config = dict(
    d_expert=96,
    balance_loss=0.00759,
    tie_embeddings=False,
)
Below are experts of layer 4 (counted from 0) of a mixture-of-experts language model. Rows are named router (the router's row for the expert), gate (a neuron's input weights, with its number), up (a neuron's input weights, with its number), down (a neuron's output weights, with its number) and show model dimensions 64-127. Each number is 128 + 24 x the weight over its row's rms, rounded and kept within 0 to 255. Numbers have three digits each.
Before each expert's rows: a language model's description of what the expert responds to; "raises" lists some tokens whose logits its average output raises strongly, later layers aside. This comes from a sample of Wikipedia text that the model never trained on.

# expert 5
It responds to: Closing = of article titles like = Violet Owen =, plus table cell pipes, decimals and brackets in numeric tables and formulas.
raises: "1", "2", "id", "or"
router:141103154135110117107131104129125103149107180121107149110106132132081119136130093134122127156156116131115170078126136161110107163161149127158185129094101116105088130111133115129091145104088127
gate0:120090115111117131123155133123112149162141132161127161144128131115108112105103141128171108143149135161152123104123148160114107159154159164144137148138144113135096097110137107190092153129125176
up0:126113131132125128154135116190140132119142132073142179128118165120096082123104102091179054131168149125123120115147113101136109103117128159123158128121148120167099105104137164155153129151119169
down0:083161116119135122120113095164124154134132126115139173130126117149143129142080135151151129116189113122124149084168123103141177106101156110144114138164153097156119064100108127149138125159120126
gate1:132135206157130111088114088116107100066138108105140151087108157145121115120178112131124108123111107120164137113110158109100083104130117141151119136112150124106103143126105129090101126099164104
up1:149141117169100120119146147172144088128106122090101152121166139140170071079120062181142154128155137104138121125124158083106115128160134101114038163132135107127133089099120137125100118168142107
down1:110110114107133121114115125115094123139086091108115152113147123190107083145116115138113143108171127112185138112149095111119145151130086178104163149118136159128142137067129142095143140136154094
gate2:104150139113133088137169152139146112050077112107153139099147161124117137127114121132102117091137144134141113125103110094146129104127107162096114167078113103143126137128131115112145137133127144
up2:123149150141124089138134104112076105123106115139122144151139131098142133123142157130159107133144161137128126143141131152136148096114102134119092099090095098167083157160131166091128156095157181
down2:164113101151144170103103112134111138111142149129140134102160128153144143110080159102143172112111127105106158153142115088126149140163193115112138105144145139109134129106140182134157158167146115
gate3:117131125161126144144172115140142105094102145103184138126088099152135157146121066124141075124144113104126117122155129083122119153117176120134141146123129135107139183117115184096121118114129110
up3:120100148109086125109122117109109135184142168146085091130155163123133134113141137157107201147125116128183158116144116135075134119134071130098138139147144161148114121137148075165127121162108150
down3:099099093098131121141127151117110126135113120104146138156146132135116138127138128153140119148098140127145102142161095140147139121171117156115126197079155187096114140132152096115132154152120135
gate4:102132135131161122123116136146130092100104156180126158135122162124120141131110111137132159133153133107128114108114145153109113103122093129098109141135152158113125136141166143108118129149120137
up4:146134135099206098142131126126119154135181117076110146125117152103122108140135055141135114144118139145096125128143143134128097112147131120088117104151108169101124121133104082163112160106113108
down4:094118127154129084153147161133162142122137152141122086091102153126154130134142115140105073163084099118088130135156108121122099089140134094154104091176137149143135166140131109162120121168073109
gate5:081169088096145115140140169152140140121052140152106110133162158120125154131100145117117121105139118101111145108162100143102148114118139137127139154139110129148156127159171169106108121101097127
up5:124128103144147137094118090106124160140110153128125174144097085150139123100126093167140110130092133168142150107159148104146098149167121129132112105142135164103122153168118150170187146146090132
down5:103112166108139109088108152152107097131134144164164123155174174182130122132110103135142159111132111136155091163147134116119117139110144123131105083123090113143124109103123189113097132102136096
gate6:187148094138100159114143100109132124118120122161128115144139121122143099090114148152113103115186165120132134142084138111097130154153171121115139135171144167092104140137113119185153060120128148
up6:168126095169095132112120090128132156133100146128096103152109121099104110091114138147151110126160132084110167136123137132129126154164124106143158116158118129112129134152121108221136103132148090
down6:079140098136164160140119118098133177143101105108093105129109124166204128130113166134125138156096140138139121114159110167079130140131069132102071120143148077121151116162057109139165132137108110
gate7:142128133159128115139169134201150065133142138139104145173151066142180124138140183094092118139139105164134164163138136172141114118101121109111091099123105092129126095169144134097109106140103120
up7:105145100097184153165123138119107118122152087096127140114116138119118184150147097164150110166121134130117127154111111105139122149152097128159123118121091097141104116149141143124170099100107159
down7:138168111131109123124114120152147085132101116097117109141115110066158118165108182104142147125116131126154135163135147106145126118123109126114129126122134143131128103097165125150131103133100137
gate8:133116127129134099114106076150117078152145123120109132125100128141148154116128163119139124122121082123103138140126117119123101105131120108086135159112158130143185090139095093097151093106091142
up8:134109088135148125121103144158118105140129166127086117113151120117144125112114134119137146119153133130071138132107148205131112108100113106118142130082148099159181078079124153123155143122127121
down8:136141125097166099165155115114094161155165135124127131133136117108139102107136140130097176101164096103134123088098082128137113131146127087105160129121155155116121125127143139165142110111152102
gate9:115080132104128148119153100120123103145153125136106157112156162135120149148111121147083119114123112119108157164132135134113074125149131110090128122106187103160126095122187103152122125157158120
up9:117139111132129132153117124129157089123131131146096180160114116113112149136159157144117145110135172108124129116081126133177146116099152121121111130101185090135110172159132161084155116123148187
down9:164139093113129172142167124130148128144108146131106117142101126099117101136096145111135164164129145137141121152089101113121143128117134170103191102136136137099091169107148123113144154136153178

# expert 1
It responds to: Markdown table divider rows like |---|---|---|, plus first-name pieces in name lists and cells; also there, without, The.
raises: "\n", "\n\n", ".", "s", "a", "'s"
router:111103151170122085103166119104135114113127157158130154110105116169102146125121089142113127122120100156130161095180156139128099170131146177134165179124104112106127124111145119135130133108120150
gate0:117141112108092171147102122122157156127138114137099181134152110179132146132131100127126140169123126166135092142138137134115147097123098122147091162159140116109142164114109146068120095119113115
up0:154106119132135110131147129122055150133093140082119079107066145139103114101172115125120093114128136115134139114135138118124113138121116114110171098113084184126110111093129116172120164168118116
down0:114164118138128116184105172103133159168130126133130134121127101111123138136164126124128146094133101148149158118173138081102093139130158167123072151112137086118150129138137135140118160114106166
gate1:122106101115128144141131153108103132134104157111134144128086210123085118145139179168132130169124148202154155098124092114128124143132134152157183105127103125128117157098130087131076158144116128
up1:129132132088123105116141140141126110164112116163130134114169098126165147097137166095145141105126105090142114140132111176121170089163103102116153175134171127139119107116151108142135105121125138
down1:141149117150139125111113118135131100134180114134120155099114108138107073132129089122117145146098084147120147128123122134129119099097096109169124083133206092129119103128091147125122114090093146
gate2:131157140125093126135114127126152113163101192129166139165104143119170148149117117146154143100106140147136162163111154145155123148121089120136126134196117069127061163135129150091113152113117120
up2:113125124163158155101176136114102129117162077135124070154102137182091134129135086136143141147142075122138112091159109081133151130157156093124165134154138160130133125127133151157121160159093111
down2:092087133101116063130076143093153134123111138142119130115117162132113140096119123134134137119113126165142105121115111129137128142178162165128125103106126156152128158095149104156094124152105134
gate3:125139134092170156112131133119121135107110141096153150172115134140076123114123158126147146153160109095100140097128141139080173121108144151149103133102134149106119130104111123162123126111127153
up3:114074146111130090147167107108142084169132151120121147129157184124112147114110134151126130094152085141142155153103107092141127108117067100099159104100119110088148130091092115135159100090184134
down3:096081125144134119161151126114147112117129138132150111098161176120114130123158142122142179125142096145128115123137112132155140148142109132077100163140146147120099143154122110145159103101120143
gate4:147163116141129125134149139136114152120149075104178104118101150131118124154092145141155137116123129127124127073148127131154155129141158121122160139150127130100102124170138134111149111124164113
up4:150121151142129123156157108096147126119152095126117094144127133169118139141137130137168152107127108113069147167108112149111159163115158121155163135112143149124138180116101125116109138089144144
down4:103100101129168127113090146143136100125146132174150095177114102127130158144150117126088160140141122112121105120137114143186192153101151092181122129179143161140120123082121127117106146123112137
gate5:129095162156086152138079157104107143134091111140140154108128157174095115130127101123179138166109143144145098150162145137110099113102115159127102149134158118119121146179068127184118120100098154
up5:144119130130123108136113096148096121107175140099108102124085121104178116161137141115124134151143117117137119125163099134118087131149171044128139121057152159123145094107120120102130149141147128
down5:166100105109133123110099120109140165117138120140142115097134118129147103127160105113118156187095161124141122136140144105094095142159136161142127120118100136130111156124125135108159135152091094
gate6:117155128153119120132140112091115122092139134152130124099177130128121139184120125152144101114155114148156158104133126165046153157130129120109212136184110119105139109144078124131114120159090121
up6:135125137120132111097116139139170140142140107152117153146121143165109117081155117109127191150105143128150085122125119164122089093119125120153096173114127119148109151112135161075145137089092072
down6:087088148083120126100165110136161099172092150118111130133139127133116143137134173105106178112107104133113098132145118084119153132140093119110118134144152157094187119094151101145109140180084137
gate7:077135083137127132161115106113145163155079098153144152149143139117098142094119129119165153121113142114124115109089151114107120138129118121121172139127144088175130089104163124116092114155148145
up7:196133144118133145100135158157126084109151101124090143133106132124138104144115166139161099172105134128140103214137097130138161066117170088106087119148136124119111146149092117121136172125158110
down7:154081133127140084124108101153122192089157160113182129091152162124150171138132107131137087125163155141128110145078141135136109124147145146134138139112132137095156138138122113121159139129136137
gate8:117136175152121127149128155105147155143066117096131102137152141146085090129144085097157111122075151126123165151150127134121129086084091191167123093107145095133135136143145117114095128098084102
up8:139129146092148141151135083167111130098131168134155122086145113120158176111112170158100124108127127089128082132156126134119144148139149089131128123125085195104116093110120147151134149159102158
down8:127115126095145134138115116093115122200143125179115140123113128098145158139168111159136153162163128131110132128144110091097141127118126119086130121116105178134159150129120154094137107122145132
gate9:086118092157154137082153130138141173095093125151126145129139105158101126163092127148121121114095089142142158138143138122151143154090128119069123135094157131097154187181111166171131151145143151
up9:143077106113126117149147135155121125138166091142159090109127152115132127133163148116158121132174147149130098150115192079105171118080116152136131149074150158068114114095114122126142123136091092
down9:165139104144117128157137129109154143153160083154114112125130136115115121138092124159164135134169126128118116149123120071104142119112099132119112169100114123126129129101170132131147126101099144

# expert 9
It responds to: Periods, quotes and closing parentheses ending sentences, often fused to word endings like s., ).,  ". and ation.
raises: "\n\n", "\n", "\"", " The", " |", ")"
router:151159155181094082123125100105148098155127114145103145105106157165137149139140109164146128119129101168160141146145109116130175175156118113147123137127091144108110143110143109139094148113093117
gate0:122157132101113104100104094102132117128138137143135137108132134173117105152115125121160139133130103135117147104112139167117093181144156151158147114128171151146117109087138148128173155108125126
up0:166114156126128090145144152149184178122123106117142128126181140158089138070136125136178135098132148095103089134119123108132161121103137124101140117115122103163150100132104133127133126111132158
down0:120105137101121109135107147135156142143117111121122123093103117117093070121100109129130129118156119121147095140157079157126133099129118161134144123139096132198138049114113166133105153112155152
gate1:148150110115148121113156185141098155106148147171135102096109147098078144141132132152104147157143086102135160159111161103137143113118193121123133155119154092132123146170149184118136136086097140
up1:141115106121078099152112130068101087146165152119106174138138101143158169125133174088114134107133158132130137134091108151127117145133125130093179079109138111111136100091140109125094101171121142
down1:119149138170134136125108092108125097141125111120128132179133132127116139167120091140085162113160150153160097138131099093134119112119096134138135121122144142143105080143122131125093159108124102
gate2:116091132140122158134140139099082116177127141146135175136108135109134125157165129120127097132130116184144099123161099139121152116126129095107110132126155176117106107078151121138118094199155104
up2:119113125155167155090145126121120134099164128078147182125161069174102084075082116124139129105173096097098127142100132174102093135105159184116159127132159097109136143141107139115135155075106125
down2:093133127111115119152148141073136142173104134090087162152096109130125137156126107106126118186137097144128127135104102151159155143115114103129127108140153166116095142116150140145148096154172088
gate3:101136170133082143137138095089133121188107085106136128142102144135137173112134136113104134127127151107131099105149144138148148140126085153111099135114134101196178103107109145134147129139124210
up3:128102130162093152172120127105063072142151130098110126122102147122134151141136163101115151099136123211185147130111111161149108156134095167137148156096151121120096147099119131109126093129136152
down3:123160109113168129114128131141170135113119104106137118148133136122119074117070136135123128134094108107107139087162141117088136092090110112103130112143108108116158088131117125078124172124097116
gate4:147130167112149115092123159135101118111135110147143140120157087175123182146105190132131137132116148142108128142141126119147151127129138135115119106118118108123122083140135176133119124175113114
up4:142106124117117123119148104123066128123110147120113175117146119188117160146110141100113112117131140204093117118142081125156120097123138134110086122098126130105188130177130165108128119125131169
down4:105113134076138126189132104171134147096141151107122116068120137149140096120102109146137130130121090133120130157104126095161138096102137128142141120161108129096137136149172165137104142124107113
gate5:146158158132135114122143176104091121090166126145113149177109144109156084124189103162137122132149139119144127159149167163137119132134147125110174094083152110107128137121142146163120136165160076
up5:121151131145135082128156154096099127107143110114120148189097152131132132123139094176171115119149085132099087124137105111125138152139138150151146138087142132120118118113131133120128135168136102
down5:139147126105143113092079168163125131135118125127124105142139142087112170109123090152127104166150158086130178146146142118168099109128111121098096082141086113090138107109124107148147120116110111
gate6:102146143137137118108109158178165126089100104127109133089105130168123122144141139109140077133113115143136127160184105137119093114162110088107110112134161131088134150128141124108138135149140083
up6:138137098125097125155104107130109162166162129143132146160134189148101144118159104137148093124130148149149160125111130132106172146131153102158141144146119114112132173116142071111138127155129080
down6:151166146129178156150103119171168127102105109126073135123077114098153102164100156158122147135135146112112089121144139113147127118165122168116108162135135159153080119110100159133128127146121137
gate7:082156107108085141110098157137103130153124127094128146140152097150139086142177093137088116150118089193100113124109097083155136152111120182124096135117082178144152156115091125098125099180115120
up7:171154146179139160129114091116075112124126100119130129115146142105168091145137084125157142148110116117107116129133157135124155164130166132105151158125160151052139113153131134159141156128133154
down7:148106162157117125140116099082080146110143171157113142132138120107146117166134178120111114124134122159141125124132111115139145170133142117142127124102153147083112136131127143099105106121149140
gate8:114187124191092110131118102110150118155089120186130135129140176110120158092082134155152128130180137096118142128126143141127120165121101152113102133116126107158168123107157112134159151101116155
up8:170099112084158168098098152106097121092146157149122135144113101164119107110175109118131134168113094109134145108142143169108142089146149146144178168139166106123055112122140126103114141139130109
down8:096158109166148098094104152157147114160130121138144119148078084152102109085136146146101113127153065116116133131093116130125148135135181144119135122089097100169146070098091075134094155118153113
gate9:178152115161114133115163111128183124154162138132108148079111112135117132125120129155087107141093141123157146107188140146122119126134132127115123130146109159096131144122115149135130120126129091
up9:117175091152110087124131134108131122119160105155118148148145130167101115100116126153138111113096161143100119137131148094117149100122133111146125126115110127065154159129106150126149127168147115
down9:117133135099151155105175109149133130166112164160130162146122119138146096092115166110125110161136145109138141089137082119106112094127125108106130097138108116182147105106130153148138142141145153